Below are experts of layer 11 (counted from 0) of a mixture-of-experts language model. Rows are named router (the router's row for the expert), down (a neuron's output weights, with its number) and show model dimensions 0-255. Each number is 128 + 32 x the weight over its row's rms, rounded and kept within 0 to 255.
Before each expert's rows: a language model's description of what the expert responds to. This comes from a sample of Wikipedia text that the model never trained on.

# expert 29
Description: Head nouns and suffixes
router [148  97  94  82 116 121 126 158 181 133 159 114 145  82 122 119 135 130 144 157 131  75 128 131 153 171 196 150  72 131 123 131 156 164 143 166 134  65 109 186 185 125  96 175  64  62  82 122 133 119 158 150 139 145  52  83 133  85 141 203  71 117 118 131  97 133  95 217  90 107 138 115 128 126 147 114 133 183 126 152 137 145 191 141 133 112 143 111 135 171 127 113 157 103  91 112 124 143  50 188 134 140 172 147 155  87  88 148 163 110 142 113 131 131 126 151 134 170 112 175 136 116 118 115 163 101 135 128 137 121 117  88 107 126 102  85 100 141  90 167 118 106 164 137 136 123 106 108 170 100 186 153 146 152 196 109 138 105 144 103 154 104 124 168 160  82 118 137  63 156 108 159 128 125 100 157 122  67 135 122 122 150 172 179 156 108 148 125  73 152 153 186 138  94 145 132 213 201  79 163 137 129 113 145 107 103 120 111 138 114 152 121 122  61  82 128  64 136 113 175 163  31 210 131 138 105 147  58 104 126 163 151  98 132 181  99 103  94 100  90 153  82 139 147 137 129 142 138 135 129 127 167 145 145  98 137]
down2 [ 97 174  85 109 165 171 128 124 126 117 117 171 142 144 140 149  69 159 151  98  83 113 160 122 123 172 152 122 153  19 154 139  98 167 115 134 141  73 113 126 109  83 144 125 143 104 201 125 170 153 140 131  85 132 125 124  87 108 157 106 127  90 103  68 152  71 113 121 190  69  86 125 144 135 120  94 157 130  63  98 131 157 140 103 147 144 131 150 124 129 145  98 123 124 170 106  85 182 143  58 147 152 116  80 148  78 112 135 147 130 120 141 181 122 108 135 139  56 176 156 111 131 136 159 113 121 148 185 142 173 126  88 142 155 125  92 130 158  59 153 143 116  76 135 102 111 168 134 112 106 134 191  98 106 140 100  91 158 174  76 173  60 181  65 136 103 193 103 112 141 119 120  76 127 110 166 115 128 133 139 159 124 183 109 142 152 165  80 156 160 146 139 172 115 102 152 138 149 122 145 166  92 102 111 181 160  93 130 153 149   8 125  88 119 112 187  90 144 155 114 108 125 130 119  46  71 131 149 148 160  76 163 158 103 142 113 130 167 116 148 114 166 147 113  80 149 107 135 149 163 167 151 107  96 120 101]
down3 [140 153 109 121 114 158 102 157 169 176 134 157 138 164 120 175 170 125 145 119  56 130 134 155 105 148 108 121 156 153  99 140  69 100 124 155 132 134 129 147 154 132 162 120 153 150 129 111 153 118 100 116 131  96  69 155  97 194 119 102 175 104 178 124  65 146 149 114 125 125 135 171 140 160 136 156 105 153 113  64 125 143 166  60 153 107 106 135 139 136 128  95 142  69 101  90  54  94 115  65 124 160 124  62 163 139 117 101 125 111 140 113  92 186 131 110  95 114 160 104 158  97 139 131 153 149 118  86  81 179 147 143 151 135 156 148 128 101  98  56  85 140 142 126  94 140  91 149 107 100 165 156 169 170 115 188 143 137  97 201  92 117 135  73 145 184  86  87 128 120  50 116  83  64 152  96  61 140 135  79 134 111 130 142 114  89 160 130 107 158 138 104  73  45  84 118 160 177 115 139 160  79 178 136 162 181 118 107 117 117 152  97 131 145 108 136  96 168 126 136 112 125 109 151 113 130 105 122  52 107 177 177  67 142  76  97  86 214 136 181 148 151 125 108 139 151 154  94 143 106 128 121 115 154 105 207]
down4 [138 134 114 139 112  99  82 132  97 123 200 153 111 116  99  92 116 156 167 148  92 146 125 145 137 118 169 118 151 110  82 170  60  95 111  83  88 136  92  92 112 143 128 179 192 116 132 138  99 163 115 149 106 139 155 124 150 149 144 138 131 138  80 134 143  81 154 108 120  40 173 170 123 138 141 135 182 101 163 139 113 117 129 131 150 158 105  99 153  81 145 147  97  39 159 117 145 126 121 100 135  94  79 148 144 112 166 120 177 125  37 154 144 141 162 124 119 125  83 107  89 156 138 124 135 129  62 148 145 111 111 140 113 112 141 161 152 122 109 156  94 100 121 113 180  93 117 102 120 125  99 116 153 155  82 119 170 132 170 133 122 126  87 129 109 112 183 148  81 131 149 125  66 157 153 229  48 169 160 109 202 146  72  91 156 150  94 122 155  41  32  95  99 121 110 109 103  79 156 129 176 135 129  94  99 137 162 159 102 127 126  89 119 103 183  57 117 126 138 160  70 195 117 147 163 118 103 146  89 145 135 150 197 104 143  93 115 115 167 108  85 124 149 111  99 118 146  99 125 137 147  91 156 118 168 191]

# expert 14
Description: Foreign text and math
router [142 185  77 140  43 149 122  90 154 217 137 142 188 104 141 131 180  95 126 106 154 149 177 109 184  59 148 156 123 108 166 136 101  97 197 130 154 102 183 120 121 115 110  99 117 134 107 165 160 129 137 180 152 156 123 132 151 170 136 156 122  94  91 175 177 104 185 153 147  97 116 120 137 104  84 178  96 135 120 125 108 129 152 111 178 109 195 135  99 146  89 144 118 108 124 111  78 112 154 123 129 126 139  92 141 104 199 133 148 143 129 169 107 173 162 160  91 167 173  90 147 121 121 147 171 110 117 121 131 130 110 118  75 173 126 118 146 172 142  95 117 107 172 140  79 150 173 138 138 160 164 161 134 127 222 128 145 110 139 115 138 120 128  77 125 137 170 124 116  96 122 106 112 117 124  90  70 104  67 117 140 109 133 113 181 113 127 162 150 165 129 147 120 133  73  96  85 159 181 117 138  96 143  80 196 122 121 157 140 141 164 127 106 164 128 176 126 119 178 125  98  76  96 211 130  71 148 132 125  69 176  81 125 147  92  99 139 139  31 133 151  64 115 151 170 109  75 148 135 184 116 144 144 119 167  93]
down0 [ 82 113  89 102 119 158 165 140 139 119 170 139 208 209 143 146  96 147 165 148  96 173 160 158 166 178  98  60 169 109 143  97 147  83 149  58 131 151  95 103 179 144 118 113 140  84  99 131 165 146 134 138 129 118 100  76 138 132  93 107 165 150 155 165 144  56  92  86  96 164 182 127  86 131 121 168 170 124  97 104 167 124 134  77 140 147 182 129 126 179 173 152 141 124  95  83 124 115 112  81 168 130 255 130  79  98 108  57 102 153 123 106 158 101 142 128 130 144 137 127 118 107 180  97  73 105 181 136 135 145  66 150 155 227 112 170 124  56  73 180 115 160 134 172 118 140 116 128 137 114 155 137 103 154  88 156 101 108 110 169 131 107  97 137 182 114 123 114 132 155 137 148 154 157 132 158  97 136 111  88 125 118 190 174 149 141 111 100 114 141 102 140 150 121 131 136 157 143 123 179 164 129 194 147 123 145 142 119 123 190  93 101 156 140 112 155 113 136 109 146 154  68 112  87 113 121 159 111  88 148  71  77 179 147 143 152 113 137 117  87 174 145 108 168 109 127  83 113 124 167 103 117 125 143 109 109]
down1 [121 145 144  81 119 161 130 165  69 166 136  99 127 115 133 155  74 176 115 131 132 170 118 105 125 147 105 156 161 139 169 119 194  41 156 138 136 140 151 143 163 178 105 148  85 124 114 211 136  75 101 108 124 114  77 162  92 164 152 145 141 114 154 151 118 207 152 177 144 144 149 145 135 204  81 120 122 109 110 125 156 116 151 111 150 140 118 168  89 157 170 110 135 236  98 125 131 180 106 148 112 103 134  94 142 120 147 107 138 133 137 224 128 169  63 148 147 142 140 144 112 124 150 128 149 150  70 111 107 123 157 162 113 177 167  88 112 127 175  73 171 127 111 155 158 176 102 142  98 160 140 142 146  86 113 167 131 141 174 124 159 131 132 150  79 200  81 112 105 101 145 178 102 210  89 156 129  82 139  80 164 136  86 144 123 127 164 110 139  98  95  76  79 188 150 120 125 107 157 112 172 148 155 106 104 178 124 132 110 119 117 144 124 101 107 144 144 114 124 166 125 116 164 188 144 131 104 153 150 144 110 126 169 105 134  92 101 162  96  42  94 158 151  97 134 161 117  67 166 161 156  85 111 158 147  69]
down2 [101 174 192 104  71 193  90 132 103 110 114 158 131 110 155 143  94 164 123 117 130  99  58 103 127 106 193 129 134 107 162 133 133 145 187 140  85 148 122 117 133 145 166  85 199 166 136 129 136 162 135 125  99 106 170 110  50 133  86 162 124  64  84 175 144  39 132  71  84 124 112 174 137 109  95 115 125 101 201 102 145 120 151 147 175  52 151 183 105 114  80 134 156 161 115 105 124 148 133 127  86 118 119 129 145 163 149 102  95 103 126 178 123 128 114 122 146 114 104 141 129 120 108 143 151 135 113 141  93 103 124  94 154 143  75 110 115 136  86 188  84 137 141 122  92 146 117 134 137 121 102 133 130  79 134 195 143  78 145 185 148 153 140 137 149 158 200 165 122 112 146  61  82 187  91 151 153 129 107 171 120 161  96 131 152 134  68 185  70 137 147 117 118 140 108 155 158 162  80 115 118 133 167 105  88 175 105 182 160  82 132 120 102 185 118  48 139  67 101 136 190 178 101 173 103 116 107 137 129 146 112 128 177 149 163 154 179 151  98 149 157 152 142 146 116 164 100 121 117 102  68 135 101 129 143 160]

# expert 8
Description: Passive and copula complements
router [120 113 147 154 111 140 118 185 121  69 150 154 178 122 165  99 124 114  74  97 152 144  78 123 131 184 143 145  99 130 108 170 155 191 160 117 123 133 113 137 161 170 170 149 100  60 101 115 144 161 139 146  77 152  71  81 155 115 114 134 115 125 114  92  79 137  63 123 103 152 132 130  83  86 113 140 180 185  93 192 134 135 158 121 113  97 144 141 133 201 119  79  99  94  60 118 162  87  68 171 148 138 127 127 160 106 112 123 126 140  76  70 150 138 151 119 146 155 147 114  97  75 151 127 121 130 163 102  98 139 134  89 136  76  97  86 115 142 140 138 132 111 190 149 128 128 182  34 163 122 139 132  86 118 208  63  85  93  92 140 130 145 145 135 125 154  99 167 128 126 180 163 121  81  71 134 105  81 114  99 162  98 141 138 128  70  66 117  97  89 150 188 177  96  76 133 143 189 119 179 141 118  92 110 114  96 186  90 128 124 123 156 100  98 142 153 103  90 161 112 154 113 148 124 101 158 138 114 129  88 127 137 126  84 188  83 130 125 149 105 117 146 117 146 203 137 100 188 118 138 154 202 122 114  96 131]
down2 [126 142 138 202  98 135 153 170 146 124  87 143 176 123 137 160 171  68 153 136 124 158 127 134 136 176 145 163 158 149 181 146 155 168 148 102  39  89 124 136 153 146 133  67  66  95 106 119 128  99  67 125 167 113 115 136 117  87 114 214 177 127 114 127  88  85 134 145 178  75 155  98 111 120 154 140 103 122 143 164 103 105 117 115 157 183 132  94  68 130 134 149 176 102  78 104 141 135 101 117 161  66 121 161 155 165 124  73 188  63 136  76 163  82  44 138 130 115 153 150 120 110 130 188 127 118 130 182 122 122  81  99 125 158 112 158 131  81 125 161  85 138 124 153  97 123 122 135 141 131 124  85 112 133 118 160 113 106 159 178  81 134 133  98 122  58  92 153 129 145 101  53 119 172 146 139 156 130 116 141 155 171  93  87 134 123 176  91  97 128  72  75 162 122 129 164 105 173  63  98 203 149 100 134 128 148 134 191 146 116 170 121 146 180 155 154  88 125 194  92 140 125 116  96 105 113  39 133 101  92 147 154 129 164 171 118  94 132 126 120 148 152 148 127 156 159 102  97 140 146  95 165 128 151 108 109]
down3 [135  89  84 101 138 121 122 148 120 161 127 152 161 129 167  98 118 132 110  70 149 116 159 105 128 162 132 124 111 123 126 119 108 161 149 120 142 139 156 223 199 122 156  64 135 128 125 106  93 112 163 140 137 109 131  91  25 186 153 151 193 148 148  93 130  95 129  97 131 147  24 103 173  66 125 152 104 169 105 142 106 153 150 136 137 111  78 179 135 141 118 123 158 144 117 146 127 100  96 182 177 102 123  96 121 125  83 192 128 176  90 113  73 108 174 119 186 150  74 111 140 177 137  70 118  95  93 188 105 166 120 162 151  96  96 110 109  92 108 143 116 138  95 117 156 122 133  96 107 129 126 157 141 140 121  88 119 124 153 125 118 225 161 120  80 102 148 189 138 146 175 192 127 110 121 162  70  75 160 163 114  99 132 123 119 135 181 137 123 135  78 207 104  94 161 117 109 123  90 127 105 136 148 131 116  94 152 218 113 160 167 134 125 184 117 160  92  77  81 150 161 114 152 102 103 150 149 126 168 141 152 195 121 122  81 122 119 136  92  99 110 147 121 129 144 139 114  83  84 111 127  87 146  89  94 172]
down4 [146  95 151 169 161 123 126 167 156  92 129 150  70 130 147 160  85 109  76 121 165 132 155  72  79  94 160 181  91 126 162 133 158 125 134 121 146 146 113 128 144 143 126 120 136 151 142 133 156 174 102 140 147  96 107 126 119 118 115 127  68 185 185 197  70 168 132 134  99 103 106 123 131 134 104 110 166 143 126  92 107 128  97 134 136 178 126  95 127 124 111  74 168  96 172 124 123 145 120 128  77  80 154 139 131 125  99 137 164  82 147 152 168 112 112 161 126 123  84 133  48 141 127 165 145 120 161 109 147 103  94 122 108 186 192 156 167 125 111  98 181 121 152 105 137 152 145  44 193 157  92 138 130 128 121 103 151 176 133 161 123 163 146 190 136 199 106 113 154 149 139 140 107  61 127  96 187 175 141 108 172 135 120 101 148 170  82 143  96 131 169  99 172 100 162 106 118  83 121 145  68  92 140  47 131 110 100 124 152 103 131  88 172  77 119 133 154 164 126 134  79 136  79 100  84 142 117 124 111 155 146  69  78  82 152 126 154  79 153  63  23 150 107 120 141 120 165 102  67 124 145 188  95  88 156  96]